From a checkpoint of a small mixture-of-experts model trained on Wikipedia.
Experts: 80 experts in each of 13 layers, 32 dReLU neurons an expert, 4 picks a token, a softmax router.
Below are experts of layer 2 (counted from 0) of a mixture-of-experts language model. Rows are named router (the router's row for the expert), gate (a neuron's input weights, with its number), up (a neuron's input weights, with its number) and show model dimensions 0-127. Each number is 128 + 24 x the weight over its row's rms, rounded and kept within 0 to 255. Numbers have three digits each.
After each expert's rows: a language model's description of what the expert responds to; "mostly gets" lists some tokens that are sent to it at least half of the time. This comes from a sample of Wikipedia text that the model never trained on.

# expert 9
router:114112132117164126093159136149099104125142106131145098146102149145126132098120112109084100103127128147107138074119134106133127153183131067115094142131172138141172087136078112104074133136130148155141145115146098104147167145105147136095086149143129119121158163130132108129100158106161154122130145122109127124114135111111083126091104117164155152121128098153119153109144132143127195103106
gate0:180112162123133133100161110129108113131126108118094090152116122125105116138114139144082144118102163123162130126161142093128127169149124140135122142117102104140133111108148146170119141124104165115105120167153090075149143161081127167114155166108186125110136183104119148143089122127126145136123142117096140135151149108164092122142115081110133167150120111101091152134179116165107128136145
up0:155105129098102136135166107111128099154154129136144121133112101130139136141126120173105098153156143068145162116141148128089110144168152122137161154150100129107127129145109139173139170090140199154126116103120091098151153198123130115146144116109142168126108130169093109119123128106107145121108170121112112128149171101145108146124102116145131160131150111125143150155135145184146087114132
It responds to: Number tokens, especially year prefixes like 201, 199, 198 before a final digit, small numbers in tables, and number words like three, eight.
mostly gets: "201", "199", "200", "198", "196", "202"

# expert 5
router:105095117117128127104163126138101099106148105102117119170139106125119121081122139122122131130110132121127183105145117107110113123180105111118101125168135133169141127150104121127119116147132149129128147146144116097145139149086136180111113154148163135098139169107154138074118200089154156101107144092133143112130114135117101144096113130130164164145116117172126111104151081125102167067137
gate0:100141151102110102148154141120127064144100108146143175114149137165127104141143121138127124135131185068101150106101129100105100110169121119095060138158118120164123147101150137103108127153156116152120143134144128099176167137125120134109137126160153108151136140106161093116148125103137156146128192174148158170094142134122096123123129080138120108138132139114108099110136109128148118130121
up0:108140163124133125139171131118139065113109108102175130096149104166135118156088115119105025084129143154103111092090136107119117130171116114136105176122139100145125126096145123097120189139157145151127114143118101113128131122134141152116114126150155103176132130148138127134137117117130135131166135124098144148107128132107105145117095124162130130151115154126103138118146181092136145163126
It responds to: Word-ending pieces like -ial, -al, -ly, -ary, -road, plus the invisible mark and slash in coordinates, and words like United, Street, High.
mostly gets: " /", " High", " Street", " General", "+", " United"

# expert 32
router:122111133114135138114169127128107100118142134132124104142120134156150135090120157128087132142110160129170150065133156060126145162160142105107153131130152144134153106134099125134140142152139141157135126121194104106151173139107110131094087166118124138137154167110132121107093122108156180106109172102140130104092143135149106135095120092171138172134137091154134116109115105142098166107116
gate0:175128148125154097148154199129117105140096111127148111160125170145116136136140127141102105116127139089149139127147119122132089140163147087114088116127120155110138078113093108090141112145144126112123185112116106127133108162116134112098150112077107123115105129091146141142147121097115156145151165130151126126168114157117111163131091148161157134122138113108138159063116061128136136112142
up0:147132098082091080069186128152124098114129098126126130151160138116153115092095104143098122142106132112133135101111139088131122123159122124122149144164138140095136088107119152110076150126107151118109142125126087095163138124102129123090103150164137073172155134107104073126113145104162137114100145117096122116138125107124084104130105151159145146140122088154118133095105151142133123141142
It responds to: Function words in running prose, such as in, of, was, is, has, from, during, typically after a subject or verb.
mostly gets: " was", " in", " In", " is", " has", "In"

# expert 16
router:130120125108131106097157134132100119131170113112111095150121129134134141111112125109074102121098157127159170083165155059123137147154169102107107130125170147143154082135115140115105122156144140122114148133160076125127157159099135144103095156150131130108138158102180119095081135088163154109131174118129126069113146136128100140130120109115169155131145111136129140123123131145115163093131
gate0:105166126119107146132172134141098060121095150139106133151108129151179132134111139167094105134145126124133139112139148119142113156151126114117147146114111089134188119106097087115111151108126110132134099093074087112160156137133131152133159171138125080134122125143150115145133144144133173108150140101101126113100173089107107120113088129161134130127118117150139134143162127148128190095090
up0:122122131116113127125127128124074125102154116083064100154172111126067167165139138113127150132112133136140104130122134093129119132148115141093123152124113133111154112123114141092105142110161143101084127171118120142133177158114135105143121140107167137137126149068143117127149124142118131077115159104114072140153110131135156150062081093146178120156111100131119154119142122138130145116138
It responds to: Joining words after a noun or verb, mostly and, at, on, in, for, including "at" before venues in sports tables.
mostly gets: " at", " and", " on", " for", " during", " &"

# expert 25
router:114091098132117138116165127124098105121200123092124128170103127113119152091127136153094110146109123122184174078129141120165125131176119112115140141154149121118167106135090094127114145113115129160120110144130107110129152127083138120114121174140132134163165150135138086135097137113178133106101147109125139109109107114143110136130089116155141158120135118159114168128130089178125164082129
gate1:173164144145134108126163145093148146148184108110116127101136133149130154144138142063115173094140119127106099087115125130121162138177118072116126166109102129117158098129130111157151132176144154114115123116131102089120114150122112140123143135154137139151160142104139138110188113122158117117125107110109136144100084108133127122045121123115142129176127115139128078120144139131156116120109
up1:155156127137139119128164126107125124155145135099114121130165132130125160138126121065123171123113098133138155127102146140113117127181121035112134119139066153084159101122128188147116139155122126099116103121102125121101163131108141165146129141171147153148141127111145141084105124128179111149099119063129137132153106161134125134100127089122099127149130134156130106150155142122119120121131
It responds to: Digit tokens inside numbers: years, coordinates, scores, populations and table values, such as 2007, 4–2, 15,997.
mostly gets: "0", "00", "19", "38", "14", "89"

# expert 14
router:140111144077141157092177121120122127141149148124070094138105126131126146116140147128073117126141155120144152067132162125139128137191168110086112170179125140117167077104137119120116126105123166144082126136150108147128169143125125110082116153131130114161134172097133118132138133121180166124120142123142103094132132132148105170118130134145153153159121120103130112137128100160121159132120
gate1:084123122114122116095113098122118115149165119147098103114127130098135095153114095131124125107150121119148171088166116118109125084115119157104182147156147150089137145167121107155117107108084112122109148134128107155127119136156090137131114134173133108156114081134175130157160135127207167095126141090098103117145114115126115164157115105150130147146171127158116137131141099138133136152084
up1:103106132120131145065137115095137134133134114106129123149113170126132122139109113098115117113135127121131159094170127136112142134134152157142129178163138165122107138133138113132141114140136117103099149157124117126121134168134126095076132130163141155159144116137174141122158110160199175121107165150136079115164126108151125148171090136162090143142139123185126123169134122146171144165086
It responds to: Double line breaks and colons before lists, and first tokens of infobox or table fields, such as Preceded, chronology, Type.
mostly gets: "\n\n", "==\n\n", " =\n\n", " |\n\n", ")\n\n", "===\n\n"

# expert 57
router:113099138079130147088164108128109081125143127146113088141095129139107139108124151149092116106145143117137128118149153078122131140196128102075113132175116129122153097143089128113108118125131156125121126143169097090138170154099119134105100161143120168122151146095131112103100121109163162117083135111115105096127124129126114167079108126145141166152113109125134143118111088139092137091150
gate0:116139128097154145138116138158143189129128158140158082095136147129105095120100124180111114110114125107133121118113129145125137081129147098131082137151120068156144134123121111098112094173135146124106113164104147135123163097124180140153097114122118134079139108166130145108157116117111100116155129144129115094153118081136131118150113124117084126131167127119157130151092143083160117066122
up0:117111116120141105075161122101111183127129097138129041154143155135107111089131140150124162135135117098113134123114114157174116128150156104144085147153106165124140092130111117141129075130149122125096148142113139132113151073137155104133122130139122121115115141129148134100154123120145127123094125144130142101141146050133110155133115118155104127151127083116155121147079113147131134090074
It responds to: Line-initial dashes in bulleted lists under headings such as Main or Scientific classification, and pipes after a row's first cell in tables.
mostly gets: "|", " -", " •", "    ", " either", " ="

# expert 51
router:123128142129123134098181144138083116122141135126124081138091112130147149106092151101088110102127158129139145079140168080134139134145135105104120134130190141120154101109104118111110166128123143143112102123179084116149148139117105160106078176132129127128174166109135085101103132084148155121111159097126129105083154121134120123128134106134154163130106106145095155119141102136129160099111
gate0:133123176144158138151155109107077092089132120112129111198089145162075106171152119169112145146108121120136178102161108156115104133144123131106130159156140098107116123134107113133096131143144148156187136124132155087088137093133141127142082152095150120184153165124126133122142091143112106129133139102159154117168139120138148145149116118124127146144134149158132108150135119121117153147138
up0:146100113135156116125143117099064084082156111148137114123126130167126087155147114171132119150149133108137131145140110130149110160156143111066149161116112065149140152118089139163121137115104092130120129151138158099118162127136184134139113161139177157130122134135110107101191084123111099115112143137117160127134083135145123107132117150108149132115095131098132096123124135138149156101105
It responds to: Prepositions of, in, to, with, on, about right after a noun or verb they attach to, as in head of, centered on.
mostly gets: " by", " with", " on", " of", " to", " for"

# expert 0
router:117126141131082115112195125126100126127132152129096111135134117155143157120131148105103112132146125137131142109115138093123139144200138117123097149161164176129139109116104133127122149117119141149091113156186076122129174147131093118101111137146152126127129156116140122118108149119188160129113165135134134130122138149145130176068133136138168202122113078124108146122127137169104134120118
gate0:118118112135177138090158099122092134096183128131108130167113126125115107134143109145109139126125118125123130094128081122119159119115071079115158124143137109130140100116105106127151167179132146152103124131138112085119125181127116125092102181139120130164144133106130121097102181098134144139142135110118125110141172126079068100129112107174133133150101117135117133095148160097118153097123
up0:135107100131110135116108093144098087109152103106121123145109157128132093129130107084107165160134140146165080137118148135173136106153129109122089104141107128137119115111123081086167156132123126136203107106148153121140169141118141111136109129145168113107138115099127138161127082090133112157145147125174107122127151152119115139116098105133133119161068141163113156183145109132119134084126
It responds to: Table cell separators and row dividers, section-heading markup like ==Demographics==, plus quantifier words such as following, both, several, Total.
mostly gets: "===", " following", " both", "==", " Total", " several"

# expert 40
router:109096134124109115097173104120110069110156150135095102152134111154153135120120157115100113106139154118136150113138169087123135120172162122125148131145148154148156095141115113154117151129113144126081134125164084135132175136099106113104114151131169110145151152097116089132117115125193188106117149116086121128108138142131125135074128117163129193143137110136099144128154119158110145114114
gate1:086135142167119128131130147086136094174130178139091136122133144117107098124100150160109150161123114110121148071113144129119135128131133130104145143097093174080152160130152152166160092093125141116102078142100085134109089129095117110090132128130142099126155126107105108120140134146169115087161114131118152121105147122104139142115157161162159135159143136111077160145120117169116119141131
up1:110119144194132144121112174101138075127150174131096111152133145123138098147114135165096134174126106128103135080103132127151120114134139104123155143143107134082154156124153138162160110096100122126093082125157112142127096142107103084085122130143164117097130130094099108128165113113162117109127145114121119113115165116115129094120148160162179124150111173114111165102118134146099126120120
It responds to: Table pipes and separator rows, heading equals signs, list dashes and sentence-opening "In", plus "were" in census sex ratios.
mostly gets: "==", "===", "====", "|", "|---|---|---|---|\n", "In"

# expert 49
router:144103116107150126099157135130065115121152128134131126145137099106134124092117103151106114121101125111165134073124131115166126119137130113126126108116178146110131061120087110082089138122108129119160115118163088110175166132122132120102099177131131109109124155121145109134097178105151130108111151105144106106091109129100100128110132088139141122156090118140147129126167113179099171117154
gate0:106145089089142170152122090133103117145128117113130121131141133111092162147118148119139119112136122111109107100164145126099123123138092108176110116114111154107151142093087124111089152115134130097170097080111121080158152153170117122114067149110169124107116128151068117135144124137140104146121172112130108120066094114126119113111166106115108132138148172146141107140146105093121148150142
up0:107124079105125131136119120082138114135126135147123145126115112101144140134079148138099108136090158085140116153143156109127141134132111157127108101123101149098121126078089146123067140107120139124147114130147112128133147121102132097078103103098127171125127111156077112116118080129135126115147171081156132122093064082128111152099147135111100139174140153109124109136151096155119177143135
It responds to: Continuation pieces and short everyday nouns or verbs after a split onset, such as sm-ooth, th-rew, w-ire, plus line, play, round, field.
mostly gets: " line", " ro", " play", " round", " lead", " hand"

# expert 30
router:114092123116146145111169130140106123116165141140102141167127093133138139132103127118123099155132138137118190081122123108116097162180133102103125102161119154132148094126091093119115120161122123109135153158144121112162157145087119176105102163143150102126133149130142142065123178100155144105074134115151104099121147113123089154120109133155142164128101125153125130120142119109088169091118
gate0:155136147117159151146122092069140121094147145178118157124136151083153142147101154104146107114134106100130189115101127147113136162135156113127140100119099175103138110138123115099133068155156116126138133150103150101113143141132132137094143146105162071168143158112168078093136128099144141129092145110119154118146095115109147166103123103137096120112129143122158132139135084123130147097129
up0:170135124117122131109084117101134140098189143135081175152132128106146101154094140109149104127138125130134149090097106153128138149154134138101166093121135189123143145122144100090121137172081099144112135143135146120145145146092119137104134138127148083126135105105127121102104127103132133142078155139141180098129097150124141147141040099145109124132118128121131131124106125113083151099137
It responds to: Middle or ending word pieces after an initial capital letter, as in D-ance, Ret-ired, Lyn-ch, plus table headers like Votes, Apps.
mostly gets: " work", " East", " Be", " Air", " Gen", " Votes"

# expert 47
router:100067123127131117132169140135100110115147149129081110143074110133169114127088133129100111137130148113160172084147143117124105163144137107070133127143147128104154102144084106131124161135102120160106128152150115119155155127074132118110075156113151132103127167095138100123095135106164149139090153100123134110141134131128110125118095116158145160105124094157136147112119089150110176109131
gate0:102116162086121123115142146116103128090125127111113111148107144151123171118117144114140155115150164118161130076146110071149112120186140138130138139152122150103123078143129100129106148129133144130168138098140076113128152118096117099108156151154128105133137177107169116137145130114184133132105123105139122101082162119140133113095144104141110146114145122192123139162146135088091171124161
up0:129082122122118116122141094092113126109147111128139117137104151170095140152103140132096090151120136120121125116105131091124125135157155096124142133150129116136144114102159067152176137111148130131152136058119084133170096159105103126106112115178150156169152171086094110141144101095146172149139140150093154126125139128120144143092142136153147129165169126138150089114097146128104138148120
It responds to: Final year digits like 1603 or 1998, the conjunction and, and the piece ost in Foster and Host.
mostly gets: " Car", "″N", "°N", " II", " small", " sc"

# expert 45
router:107127126096128122077172121128096091126145151120139068148110113131129132123096149162094141147126156129135170116138134089124129138178123093105115140178144127131139085133101117093111128139113157131107139141162102105149179130089156139111117149139153157127140202112127112117096138098167144121087140109132098116116122114119116143098102124135160151135120088162115149120126108160071158103121
gate0:089098119104092130121120157106166138119117179115174167131145122130139163078121114133122117120142198119147077137093133131113156114186113133143154128126100136158121105157160138116115150139156118148181127117120142140103143146151067147102112131134180120128128126131121116135128107135147126133088062153148148127109138123095155127118100100118114121078140144100161134123119167112123131118156
up0:115146164105124142094128159132100123132158154111113150121130158149130178117127142124080119116118165126144089093119130131146141137184113117141170128126145160156166116156099133135136157138141143111126125098151114138176149118117075136112044141131133100116122129100110160136121121081123129164099144116133144126117156134092093163125122128184139132092140146122120125121120102163132180082161
It responds to: Pipe separators in the middle of table rows after cell contents like names or scores, plus commas and some common words like day, due, decided.
mostly gets: "|", " day", " Jam", " look", " fort", " due"